python train.py --n_layer=12 --d_model=320 --n_experts=24 --experts_per_token=2 --d_expert=96 --d_shared_expert=0 --activation="swiglu" --moe_layers=[2, 3, 4, 5, 6, 7, 8, 9, 10, 11] --router_score="softmax" --normalize_top_k=false --routed_scale=2.54 --balance_loss=0.0126 --balance_bias=false --router_cosine_scale=14.0 --init_std_router=0.00674 --lr_router=0.000713 --n_head=5 --n_kv_head=1 --head_dim=64 --vocab_size=14120 --norm="rmsnorm" --norm_place="pre" --norm_eps=1e-05 --positions="rope" --rope_base=10000.0 --rope_fraction=1.0 --qk_norm=false --attn_scale=0.125 --tie_embeddings=false --parallel_block=false --init="normal" --init_std_qkv=0.0249 --init_std_o=0.0249 --init_std_up=0.0249 --init_std_down=0.0 --optimizer="muon_variant" --lr=0.00109 --weight_decay=0.13 --lr_head=0.00466 --grad_clip=1.0 --warmup_steps=200 --schedule="wsd" --decay_fraction=0.574 --decay_shape="cos" --final_lr_fraction=0.02 --batch_tokens=32768 --seq_len=1024 --doc_mask=false --train_tokens=281500000 --steps=8591 --dataset="wikipedia_en"
Below are experts of layer 2 (counted from 0) of a mixture-of-experts language model. Rows are named down (a neuron's output weights, with its number) and show model dimensions 240-319. Each number is 128 + 32 x the weight over its row's rms, rounded and kept within 0 to 255. Numbers have three digits each.
Before each expert's rows: "comes before" lists some tokens at least twice as common just after its tokens as in all text. This comes from a sample of Wikipedia text that the model never trained on. Tokens count by the router's weight.

# expert 21
comes before: " and", " ", " the", " which", " but", " he"
down0:140122165134103179140125070110088125169081102175100082117157098104135142188099109086109113119107107090161159099106148116172143126108121128186055134069126136133119077113145067088132129107172170084131105162149178109163123145130120064123125114
down1:111141116069154151153126223145172134101136128118154131112106129121136037114121121123106072100119147138166142102136101166161149090127147149125106142097101121051120123129133140171117136104158140074086128162104112117163084141096180063100123148
down2:084185142190158123080093094120156158181176085155170138145138109134144154130183154119119132157061126159169127151106155121151102109132146152156202098160142038119092072115164147120145160114134127165124116080131111118132089168170165137143124126
down3:166180119171169079071127099120059148143131170140123155131173145230155110121069082087126104154134103125136079159119079085078130140120070092134127120116098164144114089157125196112122148175097140151137147160139063159077164111120133080142101127
down4:155140121175157129140139111097125131138130076140113120109093119086099071118185157100124133135071172128104097108114109123142057176073118097163146094148089101127110163119100148109102118151060087092106196161174146112106120105149076094150138132
down5:160156131120118146139097205108124101163112141175171195108244192152170153083118091119098073121112124171131146130100150129101115162105150110115108163153105145132145146108132151151134125110109121166139166098113092163130122195119130101165134139
down6:203019086177083121162186159165073159134144149130094122172113145101164137166197137121129165121111094101163149203201127163112083156126155115091138136152123087114140114065185034167172112126143142106176089086168125156102166120087076137116150149
down7:137103129137187091170082132156135125137154110091112187151153092105145133184145150109122111077161092111160149142121067088167139182080190158115129096113134114077119111137122146125191195101042136110123087149147156115093132157135121155140067083
down8:148161124110146189133118119126160108133164046152109142113173172110110150130122121167121072141058094104114080136125166167154092128144065119134075152201114131147125155105090075100155111150148111100137071133097056142097139085142124183095132110
down9:141084126142095130146141108164113165112156111115157166135132118122112111172088122123094096097101103094157120151122101093121120157130074104107115169152157116170142148125088117114229125147116130137107067130146081142102147150150053178126098080
down10:120187147136141136166163062092163159168117105143123133138135152122123112087171136089159178101116166191081106161101114153157081212173152168134108127111142171097143141080150069076108137110168100118062153172166131094106124124122114144119127172
down11:129141154147115169176122174116158159138076178123070114081148101087134066133138081108125111143105085157173131088176116129111123128084119126112112155101170112119103035084112076097108076126197145127116182125115150122108183151132136168147110173
down12:147134118124166152101130108095165105136166138165130182106110127129131152134116108127181072126114114124124162160182160089167092127112106119138092144159186094130119046123151149167057128119100158129112088106117112113110209075101175178146163078
down13:092137133095141136144161123140138139122147138127172110146115157148149197075078149099106154138119160104100150136131119151125155086139065155089122055106125059151113124163082092099107145106104133132151149061132162127130099190104094127187114106
down14:111080143192119128150126103098129100082128154090141115163115121131175050141055140133109168146084130139091114115159104140121126093066106151178123090150141132085108144151122146130120143122118082238133103109162122109116105109094207134113152144
down15:116212102101146120150138143070084118154144087097187133157165135149137127172122116174123128074008087098130131158138134195078164134132106142107157101124154073129169106102138136117171087124154073139094109193152081095084115125132099114126083124
down16:046161142168169081141163126130148095123146126111164119150150181160121160110100165051159079193131141126113130207173150154160118124129177128106089164119111149146083095157086122085095121155094208086108099159134122127076104078143147096111146091
down17:107162085121140116141137173192115107144105169125099164104152136151083133123154123136072163114109133097162140117122160078163132154108191083142079151154174117141186170127080150069074176207085114195102090131118123159058115127133160094115109100
down18:158112109088150141119120134091137133103102140127098122146113143084052123133056081122130097165120111106062080131136131128172110155145125162146139111116149125116109142121089147077158167137107118125055111126113093159075090152140132104072135135
down19:140081150133129124106114142164061073083086106113102134166067073115066164104130177119098164160101116199125094175167163153118121131145092159172125154153144167145117206168144124132137137067104130132127128114044084082142128089136184103083150112
down20:095134109148104088161110163130091183120140144137182146156067147144121124230118128115124120175170166120109112108099177170142113137056115109152165114127069100161118122153126186125164174085119155167158141141124137147140082113085137116120197108
down21:162168131061163095140091154104147173168124144099117213134127160118110126113116132150092139132130181104096096164160139133125083121153116097132116072116124134121215076145141109166154115101118129146129109179165089124091101153158122131150112148
down22:114129105130182129156090136054137148099140151102139141086109105154190146187155140118066125118174177165160084080159130169102089104151109130086194052146108111132114066096151108124134103150134070094186179144161132131189166138123175177155147109
down23:168081149096139134121139111156136097172163135131114122169140103174106130188127110224165090147162106105154126122125147105109165164158121142131086141213145132163136099158081092154092160115096120084078128122083106156112115094152120184113125127
down24:020153138122124171152144138164086098142119150166158104117104093147157109087090095115063137101142111087170144118127123166156123180131174083144147081161131140175122157139104160090124155104140152139159125165161125075069152156058155153094157110
down25:153158132080084114129085161163123099092111161129127107077081127093088145142157061056156095131144144131055126133124143144095122119142127100121095133121100161149134130129126141233085155147133054128129101160097080144110142147119171154131137175
down26:170069149068077165193165231109124159122108124104174176109115155109135152091087159109096147157106152129135089099138126111108096130102067141150093132117173151108144102160081068109114196098094121127176174086088135153121130064135072148129122108
down27:147085175164148140096094075171089175157068115101137118174123178072124090074172102137109113082135074121126133079142061107107146184135081067133141109127184209126128164077128116130149115135127133099090143185103113143120103067137192134051117139
down28:133127167133139120096141156114145135082116098095079154101085147136098105144165154093076134235165109140106062145095139081101159114108083069094117117159148130052146104115126116138119135147083142142170145124076108160147059156126167081118151115
down29:108123175174115097103150171162117059157156150080153148095118122085124127157085121107151092148125147104081096120112127112171122110085083107133125134118109111141118145112106137134110158138108132121188155139124088147121112096117122120151133143
down30:139127185193063103174104086156140128158139150093137143166111137078098124149140078113146112098134119116137142201072082096117127084158099153118156085150111116127138137112124098097135148087128128094085126162138126096098173168168170175106070118
down31:118113154075115133088129157154163126145107117056142093079157153175123206101099126071176105121133138146104100090069091172134136099169132130097132125137090124144149089152196182138173110111141122113178148170160090139161160157148151084154148119
down32:101125089135032113114153132135116165072107108179134119111124170140076172135102119106140163150168066202122155128115153123179083172107147145131134094124169117059114124165147081138100128110144133157140051075106112100122074134140155200063138102
down33:114113193092119144146152129116151100139138112117170118122157115148124113160162094143087192228139153176166132125152172176093099084162112156131176098147115139072164076119084124149138155125130149108182116086122131101157103180122166105128091092
down34:133096080088091079127178166117132131145110127173214150196122164127073131079152113150088119128072166114161102184147169159175085172126126115137105157118167128118134158123078100149163162122152078195138115201159128090107154138137096118144136157
down35:161137154139075158131158041138166099109135121108149135096173163164146130075146117078092080131088180190193127130111123153139138162122138109118118148100157170146122133120187074125208173142108129138132071101174177128097169153068043081104122096
down36:112109121162146126162112099090103192138186147176106116160122122130094192140099127128106149119123145175090141165127123153087106140153147132210131141141141144131152140112081121185175163116127185169101101103147178109127097123155118150143141032
down37:179133132127112185156128129142100119103110130167149135098048104143154097088173104126108082187099110093111175157129106143127176123133120096198168101117107115131144120052135145056090052091113157063120198105066081138130117114197147132158135108
down38:145076135157189128109171063149124125126158130133148120167103122050175124094125082086117114193165094148117085103145162090133127140074118118148144192149149092073111153086121114117108154092164141167135121138157122080119138127132175090100140159
down39:135114174183151102171109073150127136122133082083134144101129154159140170107158095114178096127139121112135123093113102127090148133076126073133142088116147124119096108106065140110075138125060125130073163097126080116074170081120176116064076177
down40:132178145157115086069146158141173174170106095169062111140160131136163100117144149165124157197121092103112165107176113121152122183113117095122148114125160163126147164102163126146134112123152076129114072142076154120133134155135079168144106168
down41:123122139089202100095163182081130127157132141089134069191108109166133152130175138134146136144134155084164173085106153123093117129095120080119130102149099134053155152146093126111107111081149123076091098106158126155125144119144114091202181107
down42:147129079147171092145129109219170085136119144125181150161124105205135140073180128144153133128126120092157183148147144150152171164088120122102174122125128120103131163149105146126131108128154152106085133182109116121082128151154102123095116058
down43:143140068147132190163134166188124128107121128152141074134115163169173125077128137119104129094166107158137168117132195083104072125101145154139051137088149177138130111190070148054056145134127144102138126187129127118092155068108143144166112129
down44:086114104063118101173075119103151181133139110092075155121137143081083054106145113084126110117085105139086161162171133112080132069124167122148130144128130139148126158095109156106132134121113099096137132073165126119125102109153131211108112119
down45:046171120140190088128129106158151122125143097113120152089192153188176141121173177122127085145081072155144185109090142136138125114115121091159129131198078094119078126125111156162120102103143145103122137086166128160114128160161120171146148064
down46:130126143125055079168092193102146105172152128127187090112126125180080175120096090097120078107135134143187132170090102133097185113029147111128143142124136117104130095131133158076116112132121129049132171153144114126166121077145123113158133112
down47:176146073136160121160129182096123094113176140095149111126134178164117138125114087157143123138139096115080117031100112123091113061137126109129095138132060210118096103179132137159158134143107135125144079117116135131178155140164191110132133112
down48:114136147179151128155099087070134163133121106089134119109092144090064032107096121130097098213148104140128152092130170060123093117054162135101125123171110087081150129092100118121166133062190066138146130133080104154152088205150162142080095134
down49:123143150112165121124051200116120124102153126144149130151125054107160126085104131141114183192133105124137098142104113101121071115145115135170112127086126114102153149128116102127124091150192119132120085148142097099187157137163183120109126101
down50:118082079115074176109106104134109100129110063060117084156056107116138171123112138135159163110095138092130173190110135169055089106151129106131072078146119051081159146061085065147140147102100163119112188136111123119072117124067099122160066079
down51:122047181084088133105085148113168064090140138159167178168163166080139145102200076132172124146149160104134083175161137132131078134144141081134101162158115118097159163108107121116162128098087140095089175142136144144120176081148116122179181139
down52:123167050131094108134123087138103088144161150101161114139098160208154056119092087152131125122105144220117085113159141134125155077135140070105064139109098122132106165179118090090137133120139102119181091114145116085096164136180104135112121145

# expert 14
comes before: " The", " He", " In", " It", " This", "=="
down0:117118117100116109113152149128123105147153099156094171174085144129138141115109135138145107086126138125121118107140124136074091093130087094117124100187092135142128118120150119143140149115136141147079108137089205096163099153049115196148165138
down1:086195100117166088152063157159123153106095189093135113098117140140135122089136173162136083130117145081170101172157120189124123173152166086169164131133065102145084123156073100145188163147117129137096158211157129126095171120166139115103115099
down2:200119163170191106105184198143132127129128127150081153091167106132086095120144034077117157173165116110172165121169169126154095138141121118151109103106123143160108095147141164092090106158140150106131190159112109173115106113150078083123095163
down3:121118124111170121136141054118100131127178112119132100146122125128063134096162136147085162057110103127088156095100129100163155178145161127150106046105074086127119156175170129138120128106091115105119133105110131115157133167125151169118088099
down4:160108126131123094145082127111089083144133142108144107092106136133064152118077144128165117125093119097132179165126089128145156125097166199151106111181166139078158209089122098153146086154139101122140109104074146122106132083143196146073152176
down5:133128093099038120161110112090148101139120165160091101135082145157114198094083114131154096127097150106159136098073114080133109091135085131108124125091098157085120126119087098112132183110132044100178091143121109127130173042098119133085134130
down6:104149134091136127164135130111131133110151122104118091124116085120101095093136081116117136106111112102181217131118105133162205167171146136140170187128100144181131219092153172108151089089115161103096093119038098085132127171157143134127134146
down7:144103134135159120115092147126119142084153111137156097074088130117141051147142161178112149139115159139129144196083133108159142125083128119123151102093085111091137082136110137081087150138116111139080082163146112121183161080124173144139098154
down8:125095101112165142109135068133172151099120134167096183161157218123181127154120135127123162153127099114209122137106154166140148134128064128119119125153107135096141148175117140128167147117133111104134110158121087092115148176116196130101181096
down9:131103182135119132158116111130112119130117080190056118190070136161131086091121147164168137086142173143102150092098125146096091119129144187142074098175139112185159188118112192132120144110095140102137152096117081120176126140080180114120139105
down10:148110138140097157088161117144154104142150124120117100166149186129168153116125158115127159139135153171153122077112173118166110087162097120078103131151182136147223135149162076069150157139180138199204114118142113151110088174180129201108128139
down11:086144149135172098085140151143117127103156128134112108145192118072116182077090075086088101122080138165128097146126188107122131118111156165071154207072127060101126125141082093091142143157124070105131174092084126094170156072140164153150079106
down12:142133127138124091096158128209138110152196149145153104087119110138140135136084125120092124106078132130147137164114135113128185169065132119143158075119129128150109129119153137164172070160174123116081108203140148102149107129120077154131123140
down13:161075101186048139162081155105096131084108141197132054106184180105086102084172147122135094134135109117148082130127108121135119160165116206147151123151143158122113146126167168145119103112104117124147125106105103160098133116180098165079096183
down14:126117083144122155153136115113141110132141204191158116146118062155087095167100141128165182125116143147131094135123104122150106075132154143117157108154103105121122113097143151134095143093145166075136105065139080074219108173137141149095098162
down15:078075120110138151126105151117103186124111101110116123093163092081094091125136157134104081091149117103098115095195164131121083113096095201145144159106113115116137121156101086186092131111139162104141127113140120026155181126136080133121114187
down16:137144164124108122138102120109097112092164127166135094054120082137147158105116101175151080120126150108110124170097113165139112146189153116095160125102120096126094075137142086103121135102138132155097158111106110117163097157131127109096112101
down17:109143128168086157075107145087112150064124098103116169159158148151166091156162164133138106122173199151094181141147101086168116132131163136104050122134132106112118121104200187164147140151147109141177105132073120079142143171094196091144145101
down18:159083061138116135048116126100118122187086139151104071166129143137120170140193131115099155112095122161125093145106120108103062146141106122142096154120108089149103197073131201068143138117098126125129147024118130097130191096076159138114118122
down19:120165102176108146142157106120170112145136150140165144135077094176139150082126110087111076043132118178116115091122124091111121160083131068117126075119115085073133082111094095127190076079179128128163124092149175101160137163131145128104123159
down20:112138101143170118176137148110116098111113161098094083110102092111075122144122088119096151118106118144113097105120088112162088143137083095132212142063118117094173113103181170129127143170124157132126184165125166104088074097127078128133078082
down21:148138217102153069120102127146181081107112136145122137094175173162156109089071119128186154092115160066166115137072114147162111092116092094163212147106117065138130102129075173097106110155141140157169147174158124184123167142125111140101137088
down22:171096075064098177213101104155135172125104149153141087167147116097128168114143144090149129120133108133125122097108150147127187181137127132111170128222144119170135152136160129099096120109132186158203094058092093112140127162112140166121164122
down23:109113122144113135134083109166167108167172147131146119157085121148104149080110105100140100099178151120133094083166110084129172074114107122128156116137094130131157129151125118140174145122144173118110149218178158087044167061131128124064140124
down24:112142155098135109103191116060114110114087095093077109125100119124121211172152129131102104151145122167119168093134091098088122158103087124100123126141091156090140112151155147135115093127153157148147153101102114056137099137095208125152131148
down25:119077105088166082107112177166127150181149131129109108130148177097154146148111058160171160131179121132130088181121123177124162100190119136138120061147127171106117103097131174119065108153081157074160100106059192134071117159119117115151128120
down26:126122119108161121108105091112144126088169075177141157127104139084176089100207080093105114163131117100081107131089105142110125114051137102157123127073078107114142182120155165180124116117068109081159119129131145133159137058160211080092147142
down27:087131101085120165090123069156118116113108125102125112095128144180172115176106119200129176109142094130114082148061151148180173100125177054146105138076147114160066222189132145165117127177206101183155132118145108143115136121113122167101102187
down28:105073082181052097177142149149119081100139129079089160131172125115123124153155134136146092145087134109105117153116134182154131127071132122107168141137107097120110143081102098154159089147103064160183129088150117185146113150128085167124119096
down29:131100074126137100162145125140106111070163099151146122098158061114136135150145141097104116133165125155183112174083090175195135109120168111157107144098110127078100113186171111148116106061158164134166145146199154139154141154147147158123112130
down30:112123139063150098168170104124128118140129182161130046104180069133148107131195104103071150095114125127136121119128189148092095081187132069122106127101060071169150167147118098195152163129155176129202109130140078082135158106121093138160078091
down31:115113107083120149144162178114108146122147213116125103148165051130134086091170112112090169117073158140199113098079120145145118098122127127160156155134119110141088079109103135090158136084159082191135163059129166117155097126173139161128121023
down32:127074174088119122082080121146103143131132114148132113153110142090115139116239069137123075121158146112122111102126150096160156074103177135169089144175061125175156122120109173101129071120146152131157105110119136201141168148130142118099155066
down33:088113104160112132089155132114112146103146056141105136114120089123099078173131092128118171136170166134120153113102088082149084126139140136104115104150142122196060101085149133124085095114167131118085123073106120107177125108117157111067143097
down34:103121142150147134071124131113113138171090143141079124086103161150090147121124146172115154165199124148088182077102088095109119101114153139104187124140100150130098114102129129088143170082141159130115124098100141132170089136146161142128159166
down35:086113074143170125163111094179145076134136169142186102086127096148067166137095131153141174121130117135092102099130152137121200167099142144114104114140130105158167175151139165185149139148107191181121184136150148128137131115099030138157110166
down36:129114142125107120142140136173148136149142137155113192134142138142113064157115147120153150140166158191113133130103146182136126116127123203119104120111209158129136156185115135107097166174133099170113148108068099110095075107083116110156147146
down37:059090130143102063038128163097082145103142223137151153176148133151094119199088133139118098159113130160126175092086113185057136098073153109100057160157172131127173084171099136091123147119172143140092177111136150125125151160191118074152131157
down38:218089115123134170168064125148127094136145093187132151155144116141071225139111141100222116153153140129175088168123164139117112164155127128107145113090077123123107155128188139125141145150135100151121101134091134182114131104091080114119120108
down39:133130097112082138094145182095130075155175156177111164178165112111119161206132110105142155146132100141088151175128068122070105135174088153126113132144147162145178145079177094100102154143144126142120106119065119163137162115139076065124088122
down40:136119156130133158098063115152092124149162126124170134130134162166131083099133161115076135161148148127107123098137135103100116138084122134119141079100169121158113115122099090099097117151103164131172075139125118060138133207156151077122129136
down41:132162179136132180168119065192115095087123137141105133167172147142114107179167100142159107120059099172154064180123100123161149132131103092098151113073165069093088160088170138121123106121086081143100131194120079130102137101128212134197126104
down42:182120109160102162124106142176144166087086097140147116144110197108141128157121090142149137120099064121148096151111154115096186138144099173108111144143140081083113137158092114161113116101165133108167123097144108093147176111055112118126124105
down43:125121102123135147211115115152121146115117123206068101115114149100138111161158174047094167226134143128139120140079150132197170154073116090104168170160100068123056153123130134141162194126144031125133112156118146198096119119168079089140126074
down44:088200140152107159116152056117089140133106146067105059040182150173156076109166082148120122168092102148124139104123120154130133136177155157124115082138108119123097105139100109154170185205099135127094128083109150130170120171108132142161138158
down45:187118069138095115110116095160120119169137177145146110103102192096136084143121089143155122156120112164123061132119147160138159114156135127136155154193132078157100140105139122113167132140138153080113180132143164166118191131184116170071044054
down46:149131104086142107122127086143124155139145137116172144170117056240117175124042124137169143110053100110147130189108144095096126140070138159139127106110118087107123169049094178098097131149121126129068140164111095150157129177125167138110109150
down47:082149095146095128137164088114157126162101099140125135154135109194185097135178131133080198116131069107163155118108101082090152064124097105132118108141119140136176171148123180116099118084158169120124092164105046162065078148140158139131102146
down48:100104211146150107118070172120170174137118099109127135157112156129130130061143142106110136108061128128123155119099136115145106120140116169177153154128114135113107199121138082157105112140205125092127080146127177129136086108116103127090153084
down49:142064134118153108142089128080101101163183119189096140187155126091118166123192080129170183151160138138126111108058179135117171206095123127137073072114090097159096129183063097186088134111124160117109152092124161072130152208184150099139092127
down50:080152120164142105073123154141153142088145130147156119127129146087116165133176073046081187151123067150112125125134181142113130071137141119111159130127134121165102148120125096133135115104128207090102100140108120138119152148127143103172078119
down51:130106150139127126104107116161123104092189103137111081110114172084133187058125179117098105083159110145201146139171134107136154104117105134117124117107168087053121087110164108167117117107189134148157132125121154107120072149104127091124094141
down52:136089132083143047058107159164158131140126103140150103210071118191124137079038145130109174069139131170128126109127133120106165136189075129132090171108124151073155165133064119129154094152181189116123138135170161156153151106131165132127087114

# expert 1
comes before: ",", "\n", " and", "'s", " (", ".\n\n"
down0:211109137135116106165138127122164074156149078176121152119171067108126120114085124134128111155117114087144111167172158097135137087121188151122166069201124096099079178080071133108157176175156225117127225145100110172097060191151132108045058152
down1:102124120063180164149154114107114115207101123114161137133180122073125141127106148157121101127115125072169081096176131109203163100182140176173168100103157169062115129196121139128090144110129096128180109132152100084066106176136150102125118072
down2:139129159034133143135131128168074026125139156132106133154142125157106140126078102157182179074168091121060122184174103102156127147137157110144081134125157120107151107174137171176164138118150122116124175204133072094111092137085150135125145134
down3:120106117132111118138153155153076177114125108122094079117139157151116121130148155132126110160114110087126138128114121146097134184153156190107165095094119142103124173156201190144114101061086099088136120174118074118141113180098151128092118087
down4:116159083141106214100183152169120168090154124131190126135179114111135142182151089146152126157086095080090160157112084161090139178130146105068131148132092096121139147105160172136101140192127106084107073121136155096122117110147088083109183157
down5:143137208101109095192119106111115139113169150058180110109142082148116122110107132176104123148102101140127146116163132188126115087114123122146172105105119073117172189159073111139088122157111102157181169135108130161134136115142193095162140110
down6:133097085120166169149178128108093124077095112143166158127127176118178181161170092113100117097094135125128169161076164127145105142081117145137139130086150150160078088151147150129134167139108134182130199129115142067138199138145126135150137076
down7:096116128102101198152120142172138114144124147105190063093089136141109139142131164149143131181119104128093179160156194160213123142117093099094120137174124116074159103139152116066157129126141153102161145156130086114109184153131133172111155114
down8:130096024129140092074062133151107065135152104076154134137140127185074145132071100142101089237138103148152130184119099158168112102154171081166159113110122095079098083112148154172154123104064123105130090169142101079127138118156131135147169117
down9:084157143143136102103179172106151138152183137135119142140140101158140109134140165121112181115180114075113203104148154090165081182106143126143150096130051091180127125156128110145145129115142126146114120110041114102115137141055074143174138160
down10:132110110102148069157127056149129133112180110113132073150160116156091157096087122114103137101140115204112162062128122153128100111130141120133180139152152194115122131121143186103089140116096143077160133124191097133180080148155126147082153104
down11:119130148173188152153195178088180136177155126140188079089163076108170114132146080130105124197105106153150131136116144142105115156156143107124151098187116134136072167084138151133175107165069109129122188112139117152086103150179157189135098115
down12:084183144087131146110152132100117138087142113063164135140161124161140081188153104107120119078122140217205092099120149122134054066110170149192178118116115093102156150119116105115129073129114130066116132125120103131131169133183088135100161101
down13:122164151133093119158113123171181088161219129134153107134154156162152148063092115088116149147117105145120093102155074147124188147114089112136073165082157121105167208109118061175076188162105143094169128148155173141187115182163087066137123052
down14:176104122144089184138124063169126130120138127109147144116097084132099192159155133116159189149126088176160169116152110094167166175069119116183126144115123169097086079100132130052132114079115210142077088103142111155149098141092115122087112095
down15:126119090135114160100131114113155181160102174134124160135118079104142103124143165117123085102071132096143130117156202076092176186110167229136186121094124129142133113097131103115170149141134149131099144127139135066101158102155112098169105073
down16:130062077078100107151115150198078052116102141144105120142142133137037168139106135143163146136165144141114172097129104129142081070136111124126067152145139197060116095169110139179109170102182149061069097112117121121163114105086153109153090132
down17:128107116151151134106151122122082106092200145143156106158107078155123106111082129141149080136163114079135191124158128155137170132151127139089131117113091146117109125166070158166126119100147163067145127184127117146132164092137067091189160128
down18:127156161072098137136125116116133116121139104066170091151052161116178148096164137043110132171127123134111165072108114162074195155161133189153114141204095105126114141159170105114110091159136106116182151068153114074145126160106118190138129102
down19:152131132137150153181110095118151146090136141113140188071082139137113098115065116098145111106113141136208100063148114173110183166154095153119116116099107123082085101090081171124161108130102105140155109077129117107114115121175113179105131113
down20:169140068141153133147109200172042116092129189163158104196099105200099123120134100205112123132150123142113198134106138124069101120162157091145141118100106157154176072153114120159135126109144105061101093148109144142147159082121119157158124117
down21:132172161075106181112148150112130119119141149058179139105121127148169175136199160108173126104107105043140089135112191162136145189110074086119091118127147119162148115131079053105103164131110154159121182115143178110070185107162111116190134158
down22:125119141111140143180121160131145114128095142135119144187127120134107146136166094167158120161146118126127128134165086131139135120146154101111144113162099163113130136128134149137150156176181189138073137176139131123101143094095116124168092115
down23:100103152194100101111164102110184127182135102091102140115155130110163094103145072105108159159170164154170131111090149140143138176128124111134087101139199107154130110157135102117144136168167101093170114120135130197127117138122170095150125178
down24:146131182154096129110036151149090181114115142133152149120128144117115180137138116143124115105115154147123088086147167138109119170110120118080199155119131180130168127051118150118144174139130144182122122165106082112109191073125191189143063155
down25:121129160143103182120106106130093066150170148079130166125114176095140148155131115133116127117097148056118165124141137159101201119124092097083157143148109152115139125142107168122172118121165089126134078080095078113125128179156101150113173136
down26:115083139138095099131153119195128145155137094129179136126128130109190129139161130104122121135056112165077186064164123132094138125112141128123152101086157109147104071156161143164091125101131195188134092118109100154113145155051124089118110125
down27:102139091107087189097163094128091170131081147140010099200148108177122165091124160129088122100108098154132154107158131086118113110100178185142127136095100097130173078128174112132146149164117172188139147108076154151102171143119168134082105063
down28:133150112097151112102114134104150092090092171146069200102104172136087165137152106103179141082158102078128152150125174102113137125090170143093137200096099081137117092127166146152129173163190141101176125109110128122130131118059174138085146170
down29:079136143076108134134128142151162184137160131107175130160133099069155094170148115164120102076112145146162106134094120137161034170138140148069123119108146127105121164167147108137120152132115134126119169181131122142125114102200115131079110119
down30:107172072118192078151125113131117143099115110102169094170180115154120103094181149170095049085148038139106168158125170119119120089104126149173167143103071087111161107124143191101210156107106118115151143101133145165112069118127123165073135133
down31:141056146118095101130180113093105093105139118127134118110116134141066171150148163104137117150109128115128093138149121149110072097144168163154121202177168125112124092149122097118184177070132118104123192132131115131156167167106118138147123144
down32:122115118164130093119106112180137110113099137119116133115181125110130153149122118029175171133113118117170148172180162106124117102137187106180146067108144125083110164119078177131136116128135095106122150093065133136127095086125113119089095177
down33:102141212153148110132158139093152071135092075126112054154160076101207162161093076117182142176142118150144174144129187109103114098120088138096148059141106132136122189084121127107074147133171156132115175107148156090142078143126134123133132153
down34:157134101117085097115187140111092088177158122131154188136046111139126069217135134087205167123115098096134131121146061172148077211149138158111108157141131121107111091106109119109219108096121082149145140124143144164064182148097097117130125215
down35:135100157142196158113155171152123152136094141092124127095148102074106066114171141127084101151148110113119144104082133128179193114119156110107140132133111116136130129152074123083129159166161102079126125146152075124143099107059114127106140107
down36:113156138101137148156109203084110112106164108134115159179138112061145144090018096188216152185138116091131105084160116112175133131181193110085135067058124205088097195138171108117105149107146140154113109129085120099160104112132142156096090173
down37:181159168119115181129125152124137117144158116165174180138085155099152133138137103102159099156184183091128131082120134193150096161070108085132166150116152140157188178091117137114124127120099177155178139153054134135100131210139132098149136153
down38:111139189101138173169137085119076126166179136153138125050117138104109120206116133112107133071128127122118128157140139142169177180111080163132111126101133141120141159024117074129118117129153185182143159138145138074063143121097089166130131109
down39:090142107180183140137115131151138162191162142152100123117114130115135100101127139056132100100097096157176126101060135125115135121113155083207116151174121133118115120110198162107175166109126126128089117130141106114086122132110167095153120091
down40:143101092122124098114103108177114134142104123124181198117187135108165134060125125121097147156133139089136149148166117168130135094122089137144142144184143078166159162131142118141122106165176054095188085137095132132189175088116193164120182085
down41:118182121110150144122053150192120071123166081093169125118100103134078156183155124156052069107157185132131159144118059137113147117104146088219103110152127123131201085161143076109159110133119141201155201180131092125102125101110127143097139104
down42:234127102183106139058085176143124159134135207071127120147077173174113084115088122141137114083151150141148129132183078166152093100141166129125125119182205126122085113122127135150077117063144120170105121120147114127152113113115097109096148100
down43:102114166154093177097118151189105176103101099094110132076124086126125133128076125105124158088102128180079128106082151144045106164126161126148147063127117091123129134150110127146101071159114128124100107168102160064116120128119126130156135144
down44:172148106109078104095103151121123123189113176095089147114122101101098164106114163124121096129116116186186093117096152049140134124143115104132177103144104075120142173082182117119120179115121091113124100152139156125090099138088165136148128131
down45:121114127181171126141169126105142084149115117107124113101148171121056127107106178180138146117097115162188097111106145175212121105122091051197165159132100149110156143109125165151102121075134120148165107166148075144131108134066143126123119159
down46:112121085140076159120113108137166141086167148109109127112135115106153135125123091164117150101126148129085138150127139155093123084144112157138058123100178118141119112172113088156087119091150121191113140099148111120188144148150151094095161064
down47:108143125115127154155151128059147150124056124097108139116168117102144092043175174092165144095073131080171201090211147142120126112124115093142148135138161122112165170142108090098096128151071080134153107145145176104097113111107154137149126078
down48:096158119112118078093102065148121130099095079102093129063192091128110119117157109195122152087103097142104124151135097087170090132116096103105117128077122121103156112143114129148105104128139104184118138142185151161162126103175100127100118106
down49:126122140133147178151093102149108164153110146125180107110189090137099121097146203158080090142118086108137072148114170148171194153144147119144180133139114125083070186182167152183168105144101124089138124157126137133155143125155109186156080098
down50:145135178043139169138152120156076171057137106077098157102186160163102114084136116150152141097146106109154112172143074128146122127128104182080088106119139152202130157121159062156179151082146083165151139124123156140104141080189133148126093064
down51:089147136139128093143157147179153126081130108113166146164128175129126122104167127166188118131162125129128117139139110123095130161143161136129149155138081110176106164115125167158188179155163133146099115182180171148173120100162115157127138135
down52:198145068108076075205138130160126104105112128151148118115108159177099137210143139203156120135143156131147094063120129133112100114203143138162109122122160146118150116147105092149102153154191155140109135159156232114144129121139157133141166118